Below are experts of layer 6 (counted from 0) of a mixture-of-experts language model. Rows are named router (the router's row for the expert), down (a neuron's output weights, with its number) and show model dimensions 0-95. Each number is 128 + 24 x the weight over its row's rms, rounded and kept within 0 to 255. Numbers have three digits each.
After each expert's rows: a language model's description of what the expert responds to. This comes from a sample of Wikipedia text that the model never trained on.

# expert 49
router:086109153156118108143175148123122123092117124108130142144122097137111146153171130121113110123104126114142158136151112164128103119162140117141096107110147139123135120128126148115145124131151116131108116093117141108096164161178150155139114098179194129123074115089112080130090067113124144146
down0:147156161125102158113138152121149151127100119104096173119115157114168086132157125145149140142117110160121173134081120139145112146156178085110114081137094149133136119169155123123133135149126084148156117151086086112149152152128118133119150104109071132124110157153112119144102107146136161135
down1:094122124101134132148141130159083110112164116110118100161139091162121150112135119100144137130143153091127135117165116136106119130142112126138130137109110109118136179107128102141133110128136132102118121142167120114119125183095171155190185150080084123105132124155081180144152148156125123153
down2:126129181124118123147138103119110128111180158177119134062115138098159116116160160156100132125155145092159142152102110142117119148086141145107157152129103129156159114138099127121122155120101131112108125160123129109174109142140139165123164129115113104136111137085106125134094064087120123144
down3:128129154148113115127163144132133168124120150144128128123083152150108135076149106107131126197100139161164144105155133159115115092142113147125173081148144119111109118168148128111114081104116155136152115130142091132102144140167099156163139135137105108100124148182113126122177118147118126161
down4:079138116123104131103155127134118113146125118162162160135123151079145133123130145146112142115155081107160114109128096125079079106122127128104143082152148161086135158180133140107119119126127099125132099170112143109131121138072115160150099161091175111145119104126133142123147149110114085116
down5:153128138145121133142128139112140132162095142123109131132145117123081141108108093135198146112142143133158095074147135145097091137091117118098152131138103121152081096102119175161139122108099147117118147147112139108096113151138132127134126151127076161145073101171143131111169104124164148129
down6:107120178077161136132133144163117154178108120138143119112144151149129116095175116126206143127109119129137116131127088115071143122117109134124112142107142067149139151154172154146080124128142129124110149116139105131124099161082115139150160132132121117128166146094152122139143140141159116124
down7:133069147133120153130153136118127110086118115109136155150123071133066107160163129142116133105112143125151152145150116128147154167141148090119154145121119110137117176172148096105157150119153122157144099129129099129140147144074122088141100167137119126111161136175102113104161108122139118147
down8:105125127103132168125109151090144126119118128130108158123145137147143121175151125148161099139105116108170091146193136116089157129158123163095100149144134114135151116121143102103153140126095114167136130169142137147135104193164145136102127135112149081148123129090123112147129078101128087145
down9:116184122180086131159128094130111097115140132114148160140107153123116126151120158143120136088100136094134126114136126132150175103159143147109083127090120121095104101145144169178167147122124132111162117169115144129145071103124129129145145145135102159160132166134090133120149151128123094152
Verb stems before suffixes. Initial stems of verbs and their derived nouns that await endings like -es, -ing, -ed, such as replac-, determin-, introduc-, spons-, increas-.

# expert 24
router:121095085142146100120139142124143120128145113161121121131117124144121083113150095117164094102115101140118107107145127165184130143115172143144084135093112133125142096098098097100127107132107161122138096093147173105119130131137187202106147096121175124109115135149115109151121131114124110139
down0:097152164127151077112172105115149114101128102113124140152145117106169144160174111113133076122139139148122171113090155136083099118129102125118124124147127115107141108137100093131119153144137127122073141078117097149132143127114114118078103129115148099126162159123125085111102136134085137162
down1:110136105133095135120128138156112101164163147118115102128160149142098105084122110121090153084147123098118142111102124138086132099147130121130147143101102079131127153160124105166145172137054137133151099138103151137106123147136154120142161120130111138153086097083148128129183128123141101147
down2:138145187139149107131165177101152138132090165154126086142124134132144139133149172155166117113135120112150175124142098100112101130137112132145085159120134130128127132153155107117169079090140096115166122113096114149121109108140141119109130076116110120170103154111110109149124161112135147086
down3:145124169128116151116184118171109162174144125121146133120114122147112127102114149072098176132131156111126125078110112125191116139137150152094133128162115102123137138157099108149108118098138140103095125113121140117113138158106139162158138124133167110141149133117121150180128114092096170098
down4:155109091161077130130138094072161149113160151132116121160155104088119118145080169080143092165157101147108107158154122112154116124089106147140137134130140109155129121102164111141139149118159150095092133109130134134123134142100085118123121111100122164139143099115126141118139119125087138085
down5:105169144137139153130116152118125157117145139144121163088131122129111145094076134146127169135111149140113175137121128143130110111123120112099124104125143192098147100180138091110114128115109102124124145150137132071193138144102089078149152112131123092136151173138097110119159111111140119130
down6:106089131152154112091095146166148098185103137157147148114129109137092152144153142158167143119130124116134093123119159129160125131116125077126123139147150158142114133142138103135137129097114087113149150168118119145079133173097163095139129108103122109063155127150122170119135143156133108107
down7:146109104134084124148163132129044133170125186106135099138154128147133145119136104113120158126110107146145087136110154116134145082142108140133175157116127112121122133112129092133124113099145144141137132092186146120152069144125119100160113179097139145107155116108148138125106122133139121145
down8:132168108142101157107124147103146173151129127091123116129148152087130135090167138099099134119129121165203151125153114177098115155134086158115124126136129118154127124157148153119126131150132129138124143136062119146108114171166128098114157123116135126114155113157114106111140066131129106103
down9:136127152151169151147113095123100098118117120098114109142131127157144166099095167155111083142121135140133104153143145131166111125146155097128152149150216112151134120141109126122134149121134112111182141108123108154083133115136136081126147104133116142072104120100121149129172131100157133106
Infobox field labels. Field names and word endings right before a colon in infobox lists, such as Born, Country, Location, Police, Owner, Composer, Density.

# expert 62
router:132102096143104114143165150120136123086125114120153145091111135116169124110139138156136097118118091116118090145138116141156144123146155112191057118128172157120099123091103130113141098127120150110083089100107154117102167134146118156137134109134135142101099135099129094126129075141118169141
down0:101148132115173103088131124115131149122110109113154169117131176070122118134143094153135129069126148166111149131132123151109105150092095093127134145122105120139118129143159171125127150130161141155148122140127135091131123120154154135083098207147128114167122133102124100095116150164115133111
down1:110149157114136123106103142166110144130117143132125160168166123136117139150130142173161075117172132135119145138129145105127084118114104120132131115108089131149148155120115124147143197130080173137158121154160160127092162108136152140121125129158138165123092141118130142108107155074088098134
down2:114136156102150136147101103105120100115141132124136134132162097111119149091092080123102094122128110156133106172134123153091109160132177137119148123153169143133126131141100158156139123112153105175150145122157098100165134124122132114097108114111129157100113141156097075115158092167153169164
down3:087136121111118143160145096134144112146158149055111156070165132138162124124118174106130181140162164127144108133142099137107149105118129127157142141117085157130077126097121113163123147091147114122122126166080131140112110141152142118154161103116124131160134137109135141099142137134083131115
down4:143106134160100156084136129128063115093149121123089170128117167132116148164119154125116106151127144141114160131088139133134103156168114106152123148129106125143130137154111133108148129122168129092127150147143116193133125118155148097113122076104077121126152150077124104129124114115137135077
down5:133140109142122117141106144090081120145094075143127130141156105108112140103153163138102135125119102112126081124145110113158166155127182090164115110137137132116114126075129144114152142110108152103093164159171094113122158157099128136105092083149095124114129145118147131122158108134174100134
down6:131140142126129123110137128079141115131169165132099123126133118155122091145113175114139160178132087117123130130113135148127128097124136103117114104129142121150147112140078141142063129181164141109163098106077151156120107145117108140139097139157136126107145106147083121095124186158128165120
down7:099123142124134157178159139131126167169110122143162166124098089158148123121122156101123104140183077111200144104115104118106104161126137104139135160137093138145117131150122165132130150119113118108122142132102111162159130120101094100143114120142096150137142137078137124120116185119117110118
down8:127173121123150112123140094164112152111135147152118169140152131112072113118160104109147142130134154138147146135121133111152137165129085105150176153107105155108137107147118147156119138109122181100154099097194116086142134122118150158107141118142126130171154113108120145135063147152115144144
down9:125159142127129179130133142104143135130119145122085154111088100117113175122168138104118104120112099079134172105115138137148149113126153145158092149157143149100158137114141163146105127133121065136150136117105142128148154168124132141099176102137129160090123117120109158098117127116135199110
Compound prefixes. First parts of hyphenated compounds and prefixes like semi, multi, non, single, and to in west-to-east or soon-to-be.

# expert 55
router:088137108136125121147149143127138101136113120115128137122094121137158130155152101097117096092120126135139168122166079180152137120144113120129143104085097155110129134075122139108154116184125143160144110126104122103106149135162161154110107134151194152141124112120097146129116119125110176187
down0:113125131133127132126139096134113144120142093095136117118090085164145187094185150094105125146108109148089180086155143142108121116124144115183148105135119118140134113127129149137115100132138141124125135162123157127169106142126118102160094090130139113134150139078202104130097124142133132127
down1:117077118132123141120129123079133162108179128135116129097140096188133143125152130115127138154114142153125115160116106132091103137161131153138123137135070139116165171126097156102130114126119139153121171109128106141098168128118138118152156108075158155176123120106123087092131116131148176128
down2:145108136139120108103135102113168109129089132134071167163115155123127128078124127084094144133129108089107111167108114112098115105134094171162131099149119121143136105145093149104159142057137149169089140138135118128121127093135115109100124149094131131156111107148078134158110139134127125128
down3:129179104137099150107130078090162145117114098152132111148150118109119127139142138149124148190111154141167161137180147135128143138145103122118127077101177122125125124134116164107118088128141149170142131096098143139131148137126115129119108158113129080165130151142121076138157177112152133130
down4:118141091109068094101131143157113128127131092133123150153132100134108116077115132123119105128135170103158166129112168098153126148147139119126136160128130103154136157097111110143146116120144104115121116126147086079124138129082123056173127150121128135124113115149104150200112160132124119141
down5:151151110139115145116118091088152161124112133122142117126113089110103162097136171153132179101153116115113141107136141137115132116155130153116140126157117109091148100122137177103104116126150139175115117157074142157083141092149076125145135079128116144112138115127150141111091126114086177144
down6:144125136114169108144144125089104149127125137103123128124132146131122144112116170166115126121087101083148117092126148093098138149137129144108102095167171127085148175131153136149134110151132114101181140143093113167109115145146104139087094125107143101137118117128150078170151164118096120169
down7:131121153126122109081161097158102127191133144099110143116163124127107127156128134101133145161119130150128115121154119159171124174125185155131132198124149099131141153136114071118108108156142126078134151143171124137102124120157116091142130146114124108107093108117106133153103108113134160135
down8:146136146129160112147101104047120151155141146155118100157125121148134092163115175139085115128119087151097150129167144126091146099154128131130136089141120150130107171133140119140130126150149090085128134163122133131148156155079160131168118142137087116114154101119120162115107132157142134136
down9:106131120073136114168094066126140117177172106128133157165112113131122112097128117134086095119117130130124127145169135140171126147130136156119126219158136155106115114114093148137111136141140142150130139133160136110136123096088104103122132152109141148127120166107145117148146090163116137122
Latinate word-internal pieces. Middle syllable pieces of Latinate words before suffixes like -ate, -tion, -ity, such as associ-, plic-, facil-, and the u in circuit.

# expert 26
router:129130125100130100138146161163130132138147120117147148143107108142189127129161090130135124106124077120152093132145128151151100136120135146159107114070150078107136129149117123122144105138133117156124097089139173097095172135160139147078130104145133113125122145082119099135117111094080108172
down0:091134141133120131107161123176117128149154115102130130094145115094137147042130130146136178174137164116142152100104169096172123106116113108145151111162143105122154129116138126109140131103132143148173132094105100104137159160134119113125119118131126135106136118142159146160127106130155144061
down1:098149101121110166102110154132160146115117082105114115166164141133177071097153132110169135114120131092168145166156128148164087154132145129146132134135104132123101137151115135151150176159108087141116111163135142144110104122110115114137097136107158178129145106124080138118112112157116142121
down2:103175082102125089161121158101124135111132144116140160143119121137141090152126150082098116098155148161105148165075092106072142148110133113145114154137126169133119145089147119096113091108114108103155122128141138119131088161107100170150158160147119112133146133100119145135144139124108105113
down3:127143076105163128161120138143117123160141114139133129118147100148113174128074153140082139129115122096145142090116129169119119109115104101142122120140164101134130101113153135129137119149153139124157115119135122086147080191141119148112163155135169097111111102170132150126129090147176087103
down4:096105144130143138149147131149105134159131111110144142055109111115131110127123181134128097120118123136106091149123136115113133116131125144132140152099150113139129155092078149147086110079102139121103109109171120162153197165112136101144161146106150097092100127112123139121140157116144169161
down5:140087106161118140089179118124160126123082108110135076118113135107084129099144123128089113150097114142111127131120141133115175109148122119133111122155131129152139068137117165170150124132146113118163129104134132114113095093111100187136094145102148178125096143087119112142139162144138136116
down6:156138120136155154099151127067108117129164178119101153145164140145157168104099135140090147116152161125151144120100122081123136141157147123137125160165143123122144125146084092129111118164165148110115144127115118122129152125134135101059161101134161129123169155132158126148150113133143172110
down7:156188160180146095160128129142144152154079125106114167083125146081148088121131141103118120107090159147152109134137138109139125140136113132137168089121129162138081142121108114104087130109129133145087159141122088153135110145143142115153111103115133078138104154129123151102144140120105118101
down8:094084114104147146146127111135130110181163164103178108125098135127111116162147149112131113165142159121098107119136111124160137091124087190129125106158140099092108084139117133141119111122144100138156116139104115084137161116166145121110104148131117123152122116143106146095155071165123138121
down9:122141121109151163118127150117116122136128105147108108094140141117172116094114119122112151127114106068146107104122155040110119161131125153142168131083073155174115086111127111133159149128138140171109131115124133145115105151101101125137092111143077122142113155131108118104135102145102144126
Word endings, heading marks. Closing suffixes of institution and subject names (Agricul-ture, Work-ers, Arts, College) and the == heading markers that end section titles.

# expert 3
router:122127084131167155128135130113164103149125086144114124097103111128142120106162137092152125107117102139138132115116090148094114157141136146168124121110115151078100131129133103103138044158119127145156089138106163120088134112166121189092117123100155136133118132130137109131117118100080125133
down5:086145147133134092125089155112145142181144095144137097112098090180150102133167160116125109154115132099068109158107126105125136129150091099094119120114124135124137160126133148130085154122150141133126138084109121117147150099086146154149144136145094180068125129117110115138132127114113136141
down6:122117140124145162142148131132107081160114124130158091133158143189157114139175155114087158090139115133132156105126156090109144147141122159094120188135161079126102130122142119114176138161158134106129177117108132096117116127147134153094142111142105096134118135151121085105126140105150133112
down7:150140099163108154123090111143132120135140166136156143129151146114094133164130146119118158136115144109128084124135113106098161181142126150143163121194102100164094146089136131119099115141145142119166148084133112058119139127101090142154116118115146131135124142129144109122160150137157120073
down8:114130107093116141086087170132129139138106146135122145139152116141136122115112121098163122143121117151130133109089089119156113140109128103152112107108151159143124083102078166170137175142119091134167156140171129154154108080152157156112147126099106164113145105129114192125113133131119094132
down9:136124112168089170101115169159143138137115118128123135126098119156097169120120157102165132125122107128098113095146153118088118129152165092112145140158102158161147149084131090099103149139090148188114131160102101138128088145112118096104087148126114145129108143080141102136144126143111121117
down10:108099109076146137110140119135096108165137130152116115115120138094099107140121084112117112148128086154132123152135183088135102154105144146103102129138147141134161167138183133080126160129111130091140088125117167108125137125134121121112118095151098151137150093143113115119144069131131156075
down11:153124116146119099142111146104114107149113101114137111130138130132111122138149129151136188124114184112191140133121120141093092149100114115161091129162105097161110127123158142109154131130107108112130079162078110168097112120127139120143082154129140181132096173158132112111125149154157137133
down12:144129148081121129101156166093158090149117124110111118098116125125112120131138139113123178136109163103109137132143105097148088163135147139115109105142167149196129154117160133129114129121144146102131085111114102137168130135152132174120088169146137111095169142142073144147143141126128086108
down13:111148121139110114123099085150139152133132092131103160097117145086150092141119163117135156174102114163134177127136137162124077155095136107153128131157146141163117152104121128171114151061115173143132156178152142118147125123122129095097097117143105126117104120166124158128135113136152115124
down14:133163121190131149124127165129078137127122146136094111142124126127156143094150115118092187101095099153157143107156113166105102098114150089098135118134153149136139116120108129108069110112140121115119129105175141146118129145120129131128143180144128147132107092118055146111119155139130145142
Infobox field separators. Semicolons, colons and pipes separating values in infobox lists, taxoboxes and succession tables, e.g. Class: Gastropoda, Scripture: Septuagint; New Testament.